config = dict(
    n_layer=17,
    d_model=160,
    n_experts=80,
    experts_per_token=6,
    d_expert=64,
    d_shared_expert=64,
    activation='silu',
    moe_layers=[1, 2, 3, 4, 5, 6, 7, 8, 9, 10, 11, 12, 13, 14, 15, 16],
    router_score='softmax',
    normalize_top_k=True,
    routed_scale=2.45,
    balance_loss=0.0106,
    balance_bias=False,
    router_z_loss=0.001,
    init_std_router=0.0382,
    lr_router=0.0015,
    n_head=10,
    n_kv_head=5,
    head_dim=32,
    vocab_size=2048,
    norm='rmsnorm',
    norm_place='pre',
    norm_eps=1e-05,
    positions='rope',
    rope_base=10000.0,
    rope_fraction=1.0,
    qk_norm=True,
    attn_scale=0.177,
    tie_embeddings=False,
    parallel_block=False,
    init='uniform',
    init_std_qkv=0.0458,
    init_std_o=0.00555,
    init_std_up=0.0458,
    init_std_down=0.00393,
    init_mimetic=0.7,
    optimizer='soap_variant',
    lr=0.00419,
    lr_mult_o=1.44,
    beta1=0.95,
    beta2=0.98,
    lr_head=0.0086,
    warmup_steps=107,
    schedule='wsd',
    decay_fraction=0.253,
    decay_shape='linear',
    final_lr_fraction=0.1,
    batch_tokens=65536,
    seq_len=1024,
    doc_mask=True,
    train_tokens=410700000,
    steps=6267,
    dataset='wikipedia_en',
)
Below are experts of layer 8 (counted from 0) of a mixture-of-experts language model. Rows are named router (the router's row for the expert), up (a neuron's input weights, with its number) and show model dimensions 0-159. Each number is 128 + 24 x the weight over its row's rms, rounded and kept within 0 to 255. Numbers have three digits each.
After each expert's rows: a language model's description of what the expert responds to. This comes from a sample of Wikipedia text that the model never trained on.

# expert 51
router:131144161109120134149125170126134152082119154105082152124130133125118127128101077151117118136143135093141110118134090143154148097179118110082124193104084156178135170122130127144132129158107130098148108099134116141139146099099095142158089105123110150133067136146150148086127182135102139144108140101139088128135107152124140115131115127146145112157103106124157147103147118128088130119146164145108138146147097104123149151160121141157150137140123185115138127178085116144138100170128094
up0:128111145157114087143086173144124142138149153082127128142092139162099131133073141149203129138127100111165132126115155128098179122101138162103097119095108131139141135155167172107122116157126142135132131116064158116141109149119132146147093120115082149132141140114120147166121123135104127151121141120123089175097157090101159108111095140158149173121100125126120113122111088125120147150171136139156106115127149132123140127124139127152160125114122115090133092096091100156112129160142077
It responds to: Measurement and number tokens

# expert 43
router:116115136129096131093139122139140132152106116112094140139089151146124127118109130187124123096140121098119073137127139135141160112131117151113139100125057129157086138136106138140113122180130160107151133117109150111134126123125124101170073095137105156141100126068125142137127142119097156177103133101068087159151089114150115119146115133151144081145126135110113088112126106113139149098154132120130161142145123138090153172141138132139147131106108128129168100115105178160113117197137121
up0:160110169145115135144110122104112140128133135103158124164122130131118131098111099122118100133161097108130126136143136144112150087148145107136156142095119185132129138131095100150110131116130160104151153170084148136127135150104165132135119166159122144143149160171136160151161149146162097135128105126163105113115089155140122145124130105100104122084133129146079128134133108136114135113122159135091106100137145066137129068129125142113084110145121099134185059108094158119156164172109098
It responds to: Table pipes and punctuation

# expert 55
router:129107142143155133075136091085125119089140151114153143147092139153142120136162108160149178153153122125139133113132119150157125137152144169129137160119117101119124097177131111112123153079149164078089116095131143088139110163155141142136122139126147140151144124137123108131147185155119133159118118053119140144116125144104123137143172165115136149126128078120129116139194152119119169118111152133132128127106144117089135120119152098074122130138172151104135102162138125114090145108101169
up0:103136136141129133116112135132157107167121099137152166097142146129125135127096125185157125097119127111147127060171152093115188136077087139150127121164167131116110123123094172132125093104154152135138138140142145142138115138203137124102165115121116139122137168119112154103149177131115141133100099116120114146151147133120138141136124157110130165126139139088131077136130170160153143129139085103120141147059116110107091175122125142100114171121137117142142093152113131145107138119147124
It responds to: Adjective endings, odd pieces

# expert 26
router:102135133105117157124132123079145128103074118112084102141105123160150185117158144139116125142139100127135107106114099106122147105132143140134127118133143132137121087121140079121122133116149143129122130081158082125103098127131121129163165095130132147104074155125089108120181135167093092177133138111146072162146141107152096116114149194120123120123124102106104145120140094114109142105158144135124134121102109115103118121140125102074132135118128161137136110098143171126137123197092161
up0:104117108137143127139130101125110148150150111079130107112106156184093163089138139159128114115118088106186163141126147124097103110140117140107137133131121147163095109100136117111106108097134143159156125084130112097107105126108160098105157117130141138153149127093104135155179180103153112123115115101139109147141115170170116160119130183116138113117118109112118131111150149118135120159169121120065141170098126136155136091134105085144116128106142143163065124111119120132101170130155144
It responds to: Name-internal fragments

# expert 19
router:150141132116118172123132127109103117089122106134108088152119097142141159135106139149148153153147122112127103101111134146128115110180105141142120136133128084118121098140113173133115133115170174085118124095167147070131123130143139121179121163136110126164091112141130136128121151158089097110124128102116084123104118112125078129140125166175173120136140106114167089108118110112089124091158160143152130149086142106114093180133151136083120125159106157119160149146130168103083144134113125
up0:105141128090064158180122146125121113095144179125161097120131181146154116140129135168100164122162091121138109164133141131088136116111113167149171127102108138124110096133160117118126134123161136095096179129147144161109152081136143083131113099129145124097135125157154142135154094121127116153105136104100181120093144139147124140122116154121146152139112144102075110125140169185135128127144101131104102112090119128122148154127138122106123157100086175106126149147122153131149159112122123
It responds to: Surname and place endings

# expert 6
router:114136140101116108137099115130151155104157128120087097142098124120156135072116100110133091118132101126162192141108095132129111121111128153155108106143123151199123110145162151133108128152143134069123116072167124085151120098171091114124131115120120124161121099091147163115109153159062086154111133095096148191099131128122127107139109142143130106147120118127168113131100098098103105087100130138132151127119140149151129139146139121104132118112127130129159117144130138118104124122161172
up0:129074143120141141111117124172122141138110174110130143099158107125147142124137084120133114132173155168179143118116133126114164110141126143161096142143120134144113106125133156143075108090120074095094140127136129129108152122131099129124115111156142113144125149131121103144126103134155116205097125117131101170147081154118150106107136144086142156138146119146110150145126148131131138149128095117113113145083149179156120166166164091113149133138113144153160158122199133142163118096144093
It responds to: Common nouns, word fragments

# expert 2
router:064136110104136197083141109121141095106142122157112143161100166139102126075120106149125122153118176123145143100120134080144124139168103118085137083103113103132118112138126159135135186163140128130137129159133144165129127110111109117154133148125105136123097106169128126098100161157109098113130096105126125130145125130165114112135121132126111111128083139092169149109089147114132182125121132126108127144142114133090115134130120106121126133133102136078191152123117082147085150108126168
up0:145163094135143113114154122122133098125104146136160138105088145147109172086116129142095133084132147083187119158146115126115099128127136077127119135092080094159149090135084170123131103126138141136132118143140135082085124131128158114137156099180091117119173106135141129125129154081125134108088096119139109111097168088107119140150104126150138119157119093086138164104124137127081145121091115155115130130090123108117121112123112105126096145089116118139125148113124087153182129137133141
It responds to: Mid-word vowel pieces

# expert 18
router:105144111111122130093141135135159134095155178125089149143137151150125133077122081129133151139115127125145091121144093057174116112137125144130102114104078131127104115151066159136132178153122125108161135104122114154154144115134101098137120074140111151119113091107108127100111146130108112146117096102143152114098126123138129111139109133112084135158125123123126122138175122108082097071187130121101148138152111115096106158123139143082133119131149146102113124146098121172120165107107154
up0:107122121129118182150139126101106129081134190121113140115134100155082115125157150146095146131112099117125144155169175099156121054125144126132110119142077136144116090112121126137116108090139104080141150107123095152122138136147141108158138106123116163131086129140055106106135135050132098125112094097142138146095146136110132145107122096079125125110112128135118160115105140106115112087108109115132172138158100134129110115125143130112092151146133147101121129147107162150136144114112152
It responds to: Word-initial stems, plural s

# expert 13
router:133094154108139109143124080136133097140131098131112125132099135113147153137101134131170134100144092135109171132117108102135145108162139142143111151129065104123077170143139148154124164117119146109158133120121079170138115120151091143164165135117114148153090105139137136113142121139106114140127111133090062163137135130100127065152129158147093156114123126123151110121096115099128174091108140084107135129112136095135120163143174111138131146066125121086111163123116115150155145087125150
up0:135104155108117093168138132136134137163137174151099133131131138133151118132129102118153141137120121160143162135157125115105153127154154146128089136118134134144142157152101096076097105082159206120133140122144138144161174114133102154122109128120121074115170113165101162082113174141120099109128189132137107131163114126148081096157130120121094082116108114129149091182144122114119111147116157124111129150107093119099129132101152139074113128135133098145166132146139135112096153119130131
It responds to: Verb endings and auxiliaries

# expert 59
router:118101153141111149086122119117089129128154149098111149151095107122161147086117125114096100123135128129162090107099109127149149090144155152144106126123092154183115100123123105126101162086140152092148133104134098160154127121109061116137128110130086150121124113149130109116131189120111128132128119107131105143166156129133098138151135137089107107114099124109128125106095104125092147121132143150132200081147155148141140140168156129064141117114113150128167118120133146137108125164130067
up0:107148140146124138142132124109117132151125140104133112150106151109125153067115165125153175126139161116082127093120099103151116128130104167106097129156158107136149108136156099088183127135121170097161068132090105104113136114152134162097154106161117110133136123113112139106102105166096122142113103117144119082152116136119120194142117121111197166137127097115099168103109119120105139128153140111135164101118087126137103144100145108116121112098108136141117128105176075139123108135125148
It responds to: Punctuation and section words

# expert 40
router:136096151103140139145115124107103140117114099124117138145133072110145135120132091124150152126153141138107141120119075135142145107110082124125159140102143130138132113137144127169133138125132120113078130122151161139150136091127115105143107076111132157196116126100116096127130188155136078121079101130130120121090136143096126126153134103096150117148131132110129171120135088135133151132124114132056168053124119129087155146152131110097168112135191167127128141135141138128119127137091090
up0:118115084111125092139145116133116129085087078101129116115121131119164153138170140143112115138137122122112184093150130112129134117133136084103101121121165118158101081143099098150138154123147122132144123120154159149145114092099105099130089150125111100133163095161096152148147124126135097171080175160132136169162123147119143111113134111059156118154122145102129131150118119148141135139123140130117148128100147140085164103113128173147184160134081127105132136144100107140122151163084122
It responds to: Numbers and year ranges

# expert 4
router:147155155136101140143122086120129130095063151099104135109153148140147114116099123163101152074114096114109115083132097114155134117142118146085129164141134130111110113111105147104103134147154139111145155110140104147139189116158118075146128111141130150117065103144102133131114130167118078141083105120103134156137138119121130105132181141132128164182135081136102078139139146128130118112137153126119142111121129120088121154146115107088133109128161140102129129120063099091099117123107128
up0:133140145153083158128131123131136103137106142112139080120158132122140130105124111144103119128117119124156078103121149113133187095171118139114135149166111119133170167092122130076113149172140126141138123109167056132142136164110127109100126116076153139135126101112102125122111124172174145119108087104089161129130151129143134138155116099132174164135116113132114070138159129114171143144134116136116158113115135132122150125193121143147117146105116132099115155159136076169097130100117109
It responds to: Word-final plural suffixes

# expert 25
router:101107136113146139134118159131190148111142134117113114157102120133130158141077103148127120143152120096131156100124107131121155147104125109127152126118077142168157138117165177156147173117170137100135113112140156152136149147154099143108095164121119151156088131154148093092138151132080102153124065105137110168119122147110072149120154117143169147141089135103117118129097124131114157121125148069126139149147118134142142154145135080134169152154121154151131136097102097129142113105141088
up0:127156162159166133113101132105102142121135125104128136152133142181142110117147097163109076124144110062132171098119080191135130141125127107113118194122139148164153142101119123134098118101106171149157133117070109112147115128144138133117115126114134123113150108112119090141102135129125107150172140125160129155093112126146161114124147147132107133126110174067132119159088115119117125143136100087135096113148156128079099149129121107142159094113113139088102104102122118132105096099123106
It responds to: Line-initial capitals in lists

# expert 9
router:116117123141089150151094114113081117111134152089137123167122167141114181148097124167120097125136136113092101114091091087107152113136125124131134152115109112120092168157070157141109129155116127098100106107116143101162116115117106128159121071124107151127116095092128096098118140122099087138099109124142110134151131122101088125152143137154137147114132123103117119130149106074072136100143153105123149137139110119142161148142117113073128196161159143118158131154111136096132143145112097
up0:124093103128119154120114132133126137166137118139154184120172110129120139127117135149111118170175116143109108138192140100142127114130118187139077110066114130087120169146117183093113118092129116144134142154146091114140149128118132163160092156111145129150158122141108117090132130164125138117123155109160140111157101114139113077117096141127102108100169104114125102118138109100139155088133136143123119108151132164131115115126074162090152154100133102127073142121111140141146140100093135
It responds to: Word-initial short pieces

# expert 52
router:093132143120137179101146139138145123130137110124144136133087134163160153123072134127137199150157158116117111126090119136167147113119139135095134121106105117139113146105089129150095157142115146093119112103113118108151154132107138094145151080099094157158107117088168083142106117116089155136095089135177073104099103121153118131134141125111104126129105099142104125066129123113113143134123153079095126133125094093098111136118137088107138159117134123135113107134109163123174098117112145
up0:131148115151092096132127128163132114165124135098134123096152109168086150138094128135122148147143163098148129132134132111089148119128079103104174124131104084135128145084125125136116097175172111103111096131148117118187129133100150150146087098094138099134097110103131112114109098130124102123157116130152098135149088110164098135131113138171156146151118124109091150063125105131121171099112112126142138138090108103172131163156113117139125107127131136113105125151089110103116106069161100
It responds to: Name syllables ar

# expert 50
router:147101112137120129157141127130107164103115178122100145148141147126172095096142135133127107104138118123127104140118104081109142153167112098112154098129047085106132125118088176162136157139120169122169129157133118124131147123119125115134108120128091148112112099167126104097154135133119115149109146086138137155115124131129113131119136166124093164154109063106104129097118127117123124102165173148095131144094132097123074152147154117139142118121096139089146105093076108112126119155134171
up0:106131059102152151151132142118101141111087094138150129112119129123180094092100156150138126134137081140131084087153111122140106158137108153133174115104140087144137138180091132107114123117142131126114140112170115123124121148117078130122149108061144148140092121125109127093101170157133133096121142133139147110131109105089139106140123121137103139127122109188126104075128103156108113114141104144099126119111089092139146149180122157131124168107101121124101146104112092131128106099128089
It responds to: Plural and noun endings

# expert 24
router:107086136110117143135133095141123121145084089130095083134124156142099106116134111150111168112150122111128092124128121145156106113182081133111150101148122126142115144137116154112091156108160143099140124138125167068134127120134072146127104118103100121148114141135148127135104131136122156137119105105131126177116117155133113115142154139145089121124137109111145116097124139076131166110210142141112131114092123108126062146108131114150115118130133123075125165095149160105166103064146142
up0:121107122077141118146139093132126139175166129127148144131131139122090114131094103122156135142157139133142153161150163131175138108142096147168149165087112123124144144144062152185072114128173118151137112158102135120105145138099136101100112136141109128122109136094182146156081150135104127090152160123161088125112090159117103095107118118141132156091136144130091126121126130116127118141137126110067138123109147066151149142144139115128127136127151126092126089145102095095128141112155126
It responds to: Commas and closing brackets

# expert 20
router:117138149116133171129143121122135155104128111151135124115109102163127139100095111146125140122147117117146082097108094135111136125122107179143121146107120150132138096145132131144149103194144171149120116139155104132140136115126095102106147086126096119122103127154114087141123131140106168149111141126087135159111123160165119102134116133140073111153130100108167160084113125157071145083157132089125162076127147164044117149180114114109143133125149119101103137106155132103114141111113110
up0:153133138112130154132124111121128193182159099125116157115120078162117123118122146110157131130147118120139118079163126112126138151149147156118129141119136117135124149101117155140146104119147099144139119151121131093135181124147091138126148141123113168132112167143149114162161136133113136140112038152103113125093122125162141115163099140107089131122129077102107091134128143097136110128127098112143138140159156133184170117132079116109133138138109123109065174129098122151091138079141108
It responds to: Function words, pieces

# expert 3
router:132116144092113133097154139140122149129102190125146134177105156118131137117135135179121147141146132136104105101132091119110114120144145143113101144126099119138133125117128188122110103158144121127113106116167104159143128112131069154137119068112064146141125135154108122108141146142074078154109116149149157147117082155166127112135115143165146077131133118121178054109123113124126135103166133133087122118120129121120093133131175130137147140135140130109125125130133189145095135114094098
up0:121056131108128120091115158152124136130132162140120157136119123145157159126144160123136101123105074111149097139137156122144120126093119133100129104159156078137150184171114118121114094096086187171100089124164160121081157132113122135112144112127107141121109151140141157122090184128136134143161122153137132102153119096171137140087118144065137133128131142147115106129132116095143104146137127137083146154126121125142146138150146138115127136117147162077155160138081132130116098137111155
It responds to: Function words, pronouns

# expert 14
router:130107134118121191121135103124110115104089135125066148122098117125131154149097107128129210145162078118121139136110106126144119135133151105139114110123068137144108162134127104136136116128170124106119141082116092111139140144142093104157115063115119152147120117147108103092127192126086148131118124117105118102118136159158114129154139140105121090155131114101158113096131098127149128154139186112121150161133109077095138149151162131133141173114125143103153127142147119149095135146119156
up0:119121091104168116134120164154120120137119168161121152087094165148145091076123097173103125120142144151131180111154145107095126131106162105104085137094148156126116114139137164136141133149157125118120092126117148093090145145144138164107172104144099145131166152168090160066164093112104177114119130118136144131125134154135097109104166139106133157156155140142117113120122111155162176126111131119104111148137113097111107137150137122170142166139137116131172115142097160143134144128140134
It responds to: Numbers and digits

# expert 10
router:110096111127137103147123127144130147091136129135088098171075128128089112132066114108170125110109103149132181155117099097194118099138144123115119089080147099166143110162133164156127130136126125121124108158143125120147124100140073125100101085136130120147140141136169117085176136145108132162112097158137158133116127171166129104144125116122152101143110119119170162107175112120116125132102158113104169118152158145112146117157156094122148110128128161080138132108126147132149128139134139
up0:119124111113171159106104088150122126099103159159104135147127131132130154133152126125124124120131111171119120080100109128120088123109086124134121090134187095115105121122112162135133112163145143145122081143142115112111141140172107137094074135139131117181101127162090180081143124149161138167126112155169084152199132150120139122144101103099096121095141102141125132114124119112118116139109163091129129154145138104165098153115150129098130118125115169185147118119134158124121151124123158
It responds to: Early word-internal pieces

# expert 30
router:119134125108070117138121096082119128088144114111121137165124098133116151133095120174155159093154149106120104074116097128142182141133122143111159157135150124162095171131128144102137137092153179130143083108129136156131128131113114082157152139146123150121092129149144088147133135147115078117095103129170124112121108120138091108166145120117121142136134129094079157109114146101110137103140138132117129131139125139107138176161149080087129162113131120090165106138138088124158108154105086
up0:171139111142098124141161110115115127117109149102106129157150109103113118134155115137120110067160095085116121111121109102155140080156134133125119130089143112115110145171111129100167096134120152117130155143092113100137110123127137131151144151130148117092117085144114103157104130139095094170115095129150132110139137135171092139137140108189145092082124142108098168172139152107107143133152139104139124116152140117129140150151137116070088103092164115070139099165162119132131116077141130
It responds to: Hyphens and short prefixes

# expert 37
router:141170134130118141090117107109156146117120155110073123132139157132141091120147110123117129094134179109186134112143149118149115114134111149109141111141114091111127112108140106118138154124138172110123138136167162129124134164159095103171081116089060118175103140122171104105115120125123127126114151091107150132111154159176099126113152167124109130152076130119162060141123124109145161132138143116108148123144133147143100121142161156144152116136122146108137125175090143131064108113114119
up0:122114143129157150108135158126122140122122108108144108135084143090130122155123133131136136082098089141171148148139132150143172111109097125121097149107135146098086095124146108073122161110154097109130143110160170115115134157127096063136116140107110074198192133105156124105122106130142129185143138132083099119113130118120117098162139107125111155150100091120109142106141122167107141121134153131139115135116155109137141076135117152126150139128167097157123097125118148119126161150077128
It responds to: Noun suffixes

# expert 15
router:136122125095134178153120128092127135122133160123102116099105141149131158112131081143125132106123141084176149151099091141167152104082158148126158124067109119161086120137139148149142162145125129106145100137134115163162144126122108084137104115155157145133110108163140067133108143133110093112110061125168165137135148134105118151149128118143107123130097130107095142093149093140123115114105125128079136104127165146078136164129141137127176120136133153111131115136129107141186166131122158
up0:121127121121137132101134134131170112115137214111096129104100107109149145086124158106127085102107149159112134151128149132138168117164159174130142141119175098183105119140130103100157105146132135093156112132143122136124171155140128143119117175109097125122123105170091117102091122167116109100086129130152171148145153113120112131120116153165116144103141133118133186118145123106104153144142099125116115144128136113108096128108156130151114151110130150159140145157144106122166111196138173
It responds to: Mid-word consonant fragments

# expert 36
router:123100157109117133102141128116125117092110137133133122113106116131114176105124159135147133129143130097111107139123099119144126088131129129122122175103118098110134130139078112150114138093126110150112141140143107124143121112103150075153111110102125150143117104120123096115106137123119081130131115076155130158106127131170098134185156119196163057099141133126101074159086084113136122111146132125130152103102163158113132146147147093105154181103113156096119138170130172127088103095108139
up0:100141111155127153110138147113127165108082143143153105138128095100092133148148163140138152123175109137134084111152150135130121112111124166137139148134103138143083131150117119142089091123115172122103162137148123088117153132111138151148145109114117125155119182167088141103151158137149163139109160136101173105128118131103118102130148097162136108173192134119131129147134154153135150112089148152121170071127078145135148158085116116152114180118132108091143153140121135156140141144096160
It responds to: Articles and name pieces

# expert 16
router:120119151098110135112118079094157118089101147129142124119117119159113141113136108129094072121113189108118147151123138093144149124148116140117134122115160078118121117150151138146103104163115116110140126156182138111175123101106082086148133130129086154096093120116125115124122133158089124114126100105173134174125129150088126097130183124164157094101138120113141157146094145139127155120158150130130163101105125134134123112129170091131161108084159167130143120125124130185081107119132134
up0:114100132097129132112126127130150125105121096123159153146140143125151128124137078150149126123144165083146130115167112154144098136130136171121112135101119136087181157153100117142136137104114115110138131168108145107145140095063151136116097110136133105146115140107167112121113137129107120124112219108153074114112131151102109118121168112170151071110116123135132144146123096086140132114147129130126099065163144140147125107140113161159177092147142160133132137152115095140091093121110111
It responds to: Articles and table pipes

# expert 60
router:123134137081123161116103129079120115119155148103121122142100144131111101126130122119151163131126118069134099097121105069114173134115091120125137097084112136120121129167075111128143157130142145134097128128132145140124120095184139132137115090108069155144093106137166111117124131112074123161111131123153154143103145162111123120123144123136142097113119121124107104091120068138138141111119140112101174179125136120095140153136180127111171142103125121134130085181160157116150160107129143
up0:113135125156138095135116115126155142117148147147054123114110114129147127131121112137181149111104139109143144126161119105103138148098104093124125141115123126087098094099129106148128165127129123111122168138140129135111153120198128089129119105146086128130146125117129153089094106156085137120120157115151105131109182146108135102110141118120140123143061109113128110108099102123113150164103101116136117169114110133135110072174105115125165162127165133078122112120169167102135123175174155
It responds to: Capital letters in names

# expert 11
router:105123142120084117098124094145127091091129103131086138115037145160104110087136108132152144118147175132165118100084114124114110161118109125150109131131124112170140105148144104124107147119169156118133121110133156090143135163126113129122156129147103148139120118114125130121104130134105130144100118112145155109125135126139104116166130132173125138175100081125117119140122114155073111127088154115153158064091135128106113127160141102112132115121101153112170159115111182116102085086147129
up0:114122066122106115111146136191102160139155131110116134133143135154096140110156115099129171133148134117130129119147111116134135153129140103115122098124099090168100133123178122046126147143106114145100101171161110145162152135149140132130158130122144156095113150135127133160131168118117141101147092142110135130171130171100137139145118163141073128121136128121160140112107090110143123153107146106140142130091148142081142140120093162139118153161135164116128101132088164195123149110128086
It responds to: Mid-word et/ar pieces

# expert 34
router:129136145145122132102139164086159091143086090106100132141107093123140145150106133120126156113089137118119122098115099141129177108150103143092155145132128140164085155113098150158067142113122161076151122124129095107152137146159103128172130138096096145142079084135157127134140115156106144137112109122123094121138101130094104097134180159124140128133125079120158089121116138114139110125115150117121152109128141111142100134124124154127169135124146112144161072156063105120096171133121146
up0:137139123153147140092140158116133105131143133096128114161142074159174170160088103095125121164117154090144109142098138132153119094109128137151121089145136122178110118133113138151118064118149131087131096116122127144156130093135090160139166129102134097104082154098138130144127162148106137111148145118130116122168116150156108144125134170115143103085153132159121171118140145123107151144074124088074148112115161092169122105145151134135145111136150141138114137126091118078134120090152132
It responds to: Head nouns ending names

# expert 33
router:121127141124082151129096148122133104125135161126109125110110121159117124115122115180096159134126129113109196139142113125135152115162114145059141092125126157120090143194112156156084122121166165114181142059123105105111181147138104119119116111133096147121112097092107140120119140133129134167116091105167194139109136115123119113125110160129127150132107108140086117120156147108113145118135149109109151110140116096154140129165144078145128125101135133139148122152118097148142093126154157
up0:118096151151099129111167134132152164121113134126123115089139107146127139142127084134118124107134120091146136139159133139111140160124138106116131123142112097132131102119100103131091153105141156117103173111123137150102084091152176145149114104106076102125153077175132090162094125132137122114138108130111091170115103119127139110112095177103141132082102125157136081128130150158132108126128130107080166122117140070152121129127150083136180108148097175147130141097152132106115175106143094
It responds to: Inner syllables of words

# expert 23
router:125111125132125120124144112127127094138123162088117101122116132142102184101103120107124127083150123075117095154107100156133146078115050160125124135137145141136139112141118101084131125115165150091136103134130099152146107130135118110141151129125168134163129112129137125101106120138089064138084073121122163106122127169149096142151164150154149117115107120102152123109154108156102155089163162117104135115115144059118121145159137128117122124148131128097125154124150131128156152106099074
up0:127167115126094095113113113111125124133124127142115150124123131092128147122126160115156112077173130130170109165154121145142108204093114105100096151085151106107128128135171137157138140141142129128160077132145160121154120158191144108132117117128125099110147115132129108077093116112129129163125136080142167130110160135110180085146151131103143149122122142110119155141164118166112122127104123136116135122092129082089128126135125116098148142136174158119100118096147122154070170129117105
It responds to: Word-initial consonants

# expert 38
router:124131169129133163142139116139169127091106101133113130162123091159131162145150114110152118133127107113135199063116104101145102125123153131128099144124141087111125114123161149142146138094207177138136107097141117113121126110151083094136086099123116128153110129137145066112124116148089159152124085134164138109137122146111101114167132138132062101144089120106105089105121128113145119131105165116124138119123128101118101137124161110129120125119121135117127134129143119159165128112065102
up0:156102138140125076123137106113102154120139122108128098125147126102131135142124126109107111121133172158149136139142142112097120099182075118166127121107125116120068143138125138122113129107115118079152100140079116133087114126164168168135159122091118110160150109119142137072134132112110153110096097131184139123111098133154165126119127135139121123074142122093171104135136096100118101076121134179161137157141104131102131112130117120143127127093129094108170119116147197122168106127111129
It responds to: Capitalized name starts

# expert 32
router:087125160123123158131117122061112141113139173098113110128127153149124162111146128142161122125124077103096147112141135129148178137117136148128133154111145093114104138150140124137131152110114141079105109132123162153154133100139114098185124130118112109147097109096164092112126151110104120148111124130154177142129095113153098111102162189136126167149079126089099119132127086115133135107115136149110155108132111152129150128121112132107128119123105158079130090135083092164158167151071123
up0:127149150134128125142163155150170095114112145104156118129134174152156111103143151135124199120130134124123113128092144108151100153084147095096106123098157148106145188135098136158131161142120132103162127156140094093122162126090122187153167120087142127161116102135150103149133104104096114153112116111126161132134132128072098104167163071109113134155132113159122142129095098128130133137160153093121117177135117134145170119095136129139136119076142111121121132123123141097142137115112145
It responds to: Name-opening syllables

# expert 0
router:135127139152116122132112106133126154166093103118131041154120110126097095136128133137156153100130095125137154144089099131141150117179157148130095125102097116106084103111146140153126146134132140149141138131163119138150172144116092119173163158159117149182125132068127073126144166116082123115112112130103133141091126147111130105143116149113096130094110145128126158130139109101087144106128119099112130143080162127103116136146137113104149145105139138126164181151108147173161134111127165
up0:111132095130101126090108111123146099108092122123115130117150139133128117104109163151153073118150130106126154094147147123109172093150133117151137118128109172103134150154109090125144067106142141099113125097116110134103156105127147155115107098122118117161110138142129136107123105147148114132119174073091161160123111117097146129146133119116152145104121144130124151175123125055118118146128149102156161123109101107086107145112095130090155044104140144142168122150138149111147108183147122
It responds to: Prepositions after verbs

# expert 29
router:129093140133095190108103079096144169120119129106120127155157109130173096104122096120087110146113111138164123147135114152157097122105100165144138160144121137147088132129106111137084112091140138136131113092160148149157159116164107060183118113087119143162098095114145105093116154132122128135135118120157144168103115160124145151144145115140122145104111128149144090121135139137143117116167143116135146135157162109134098112171118142120168173114172124123127151093125113093152101147094130
up0:116137108098079133149106143102115123130168121158134109110136137107098107126146101138144125129129119151129140102121107158171137098140105112138171115134129093140158129146088129109076151152123094141146113148139102142133083142124154135129137088122177116129153131163131143156129132179104081074126120114128178153159144142132091061166128143106089156115109122127135112116075122156115153090134129133155137136162116111118119098135136170105188140145131150126110126088127147095118161147072139
It responds to: Infobox fields, census nouns

# expert 28
router:121128167110132139133109143126170103145087125100147103124149082130155120134121136140138080108122090114155159097095096136135147139166155156099133127124109115169094125106128113129112122124154185063172128113133126095159131131123073137179118130150111142137114159139141164119108171152119152161126120099077067121126134124135110130136126144126136117118102137087145097103136113116111139125116143147132147108113120145113106102156154075096118174087145118152152160165146082136121147130126083
up0:147176103188113168121120167099143123118107162089130161128123095132106144105148162075138126135121130076140145099126117126127150133145111141103102116147116151109110150122152141133127086136158136149118117136179161141151117114131112122130125116111100163156149146120126165138114083131164118149119118103100118108133132113091113145157129127152077086186158124133139146097094151137096102137114068074085151086137089124117114117174127117122113132127166127144119142106144124149142086098111106
It responds to: Verbs and prepositions after nouns

# expert 54
router:123105161077147128141113120051164141103135121113156120156116154141128128109137088112161173131121124116124138101137136088161117097127106135127146132121147127170128148112114165113136165108154125145112113075127138122153121105106145080154130055133117149136119108136169118136151123138098113139089130117152100117111119120136094135168140121130104066152070108106104128088111114133130142132154124147126137160114127151082149141104166139102170139135163145125148085143125161132182130120097142
up0:127158103095118123111123145159150122106127136138135149144142119078204125111156133123119199127107074138119111110102123111146124152070127122097120147114135099149098115095111102143130116108147125101098109140155148146150120104149153157139140125062115116112107132118127114129110114149113123158118179153144092105127145117135183114143121113128139085146127127125187151132148142119123163115129086121102142069115136119131120129128131112063114126116171091122069132153125116128175136133126150
It responds to: Name-start syllables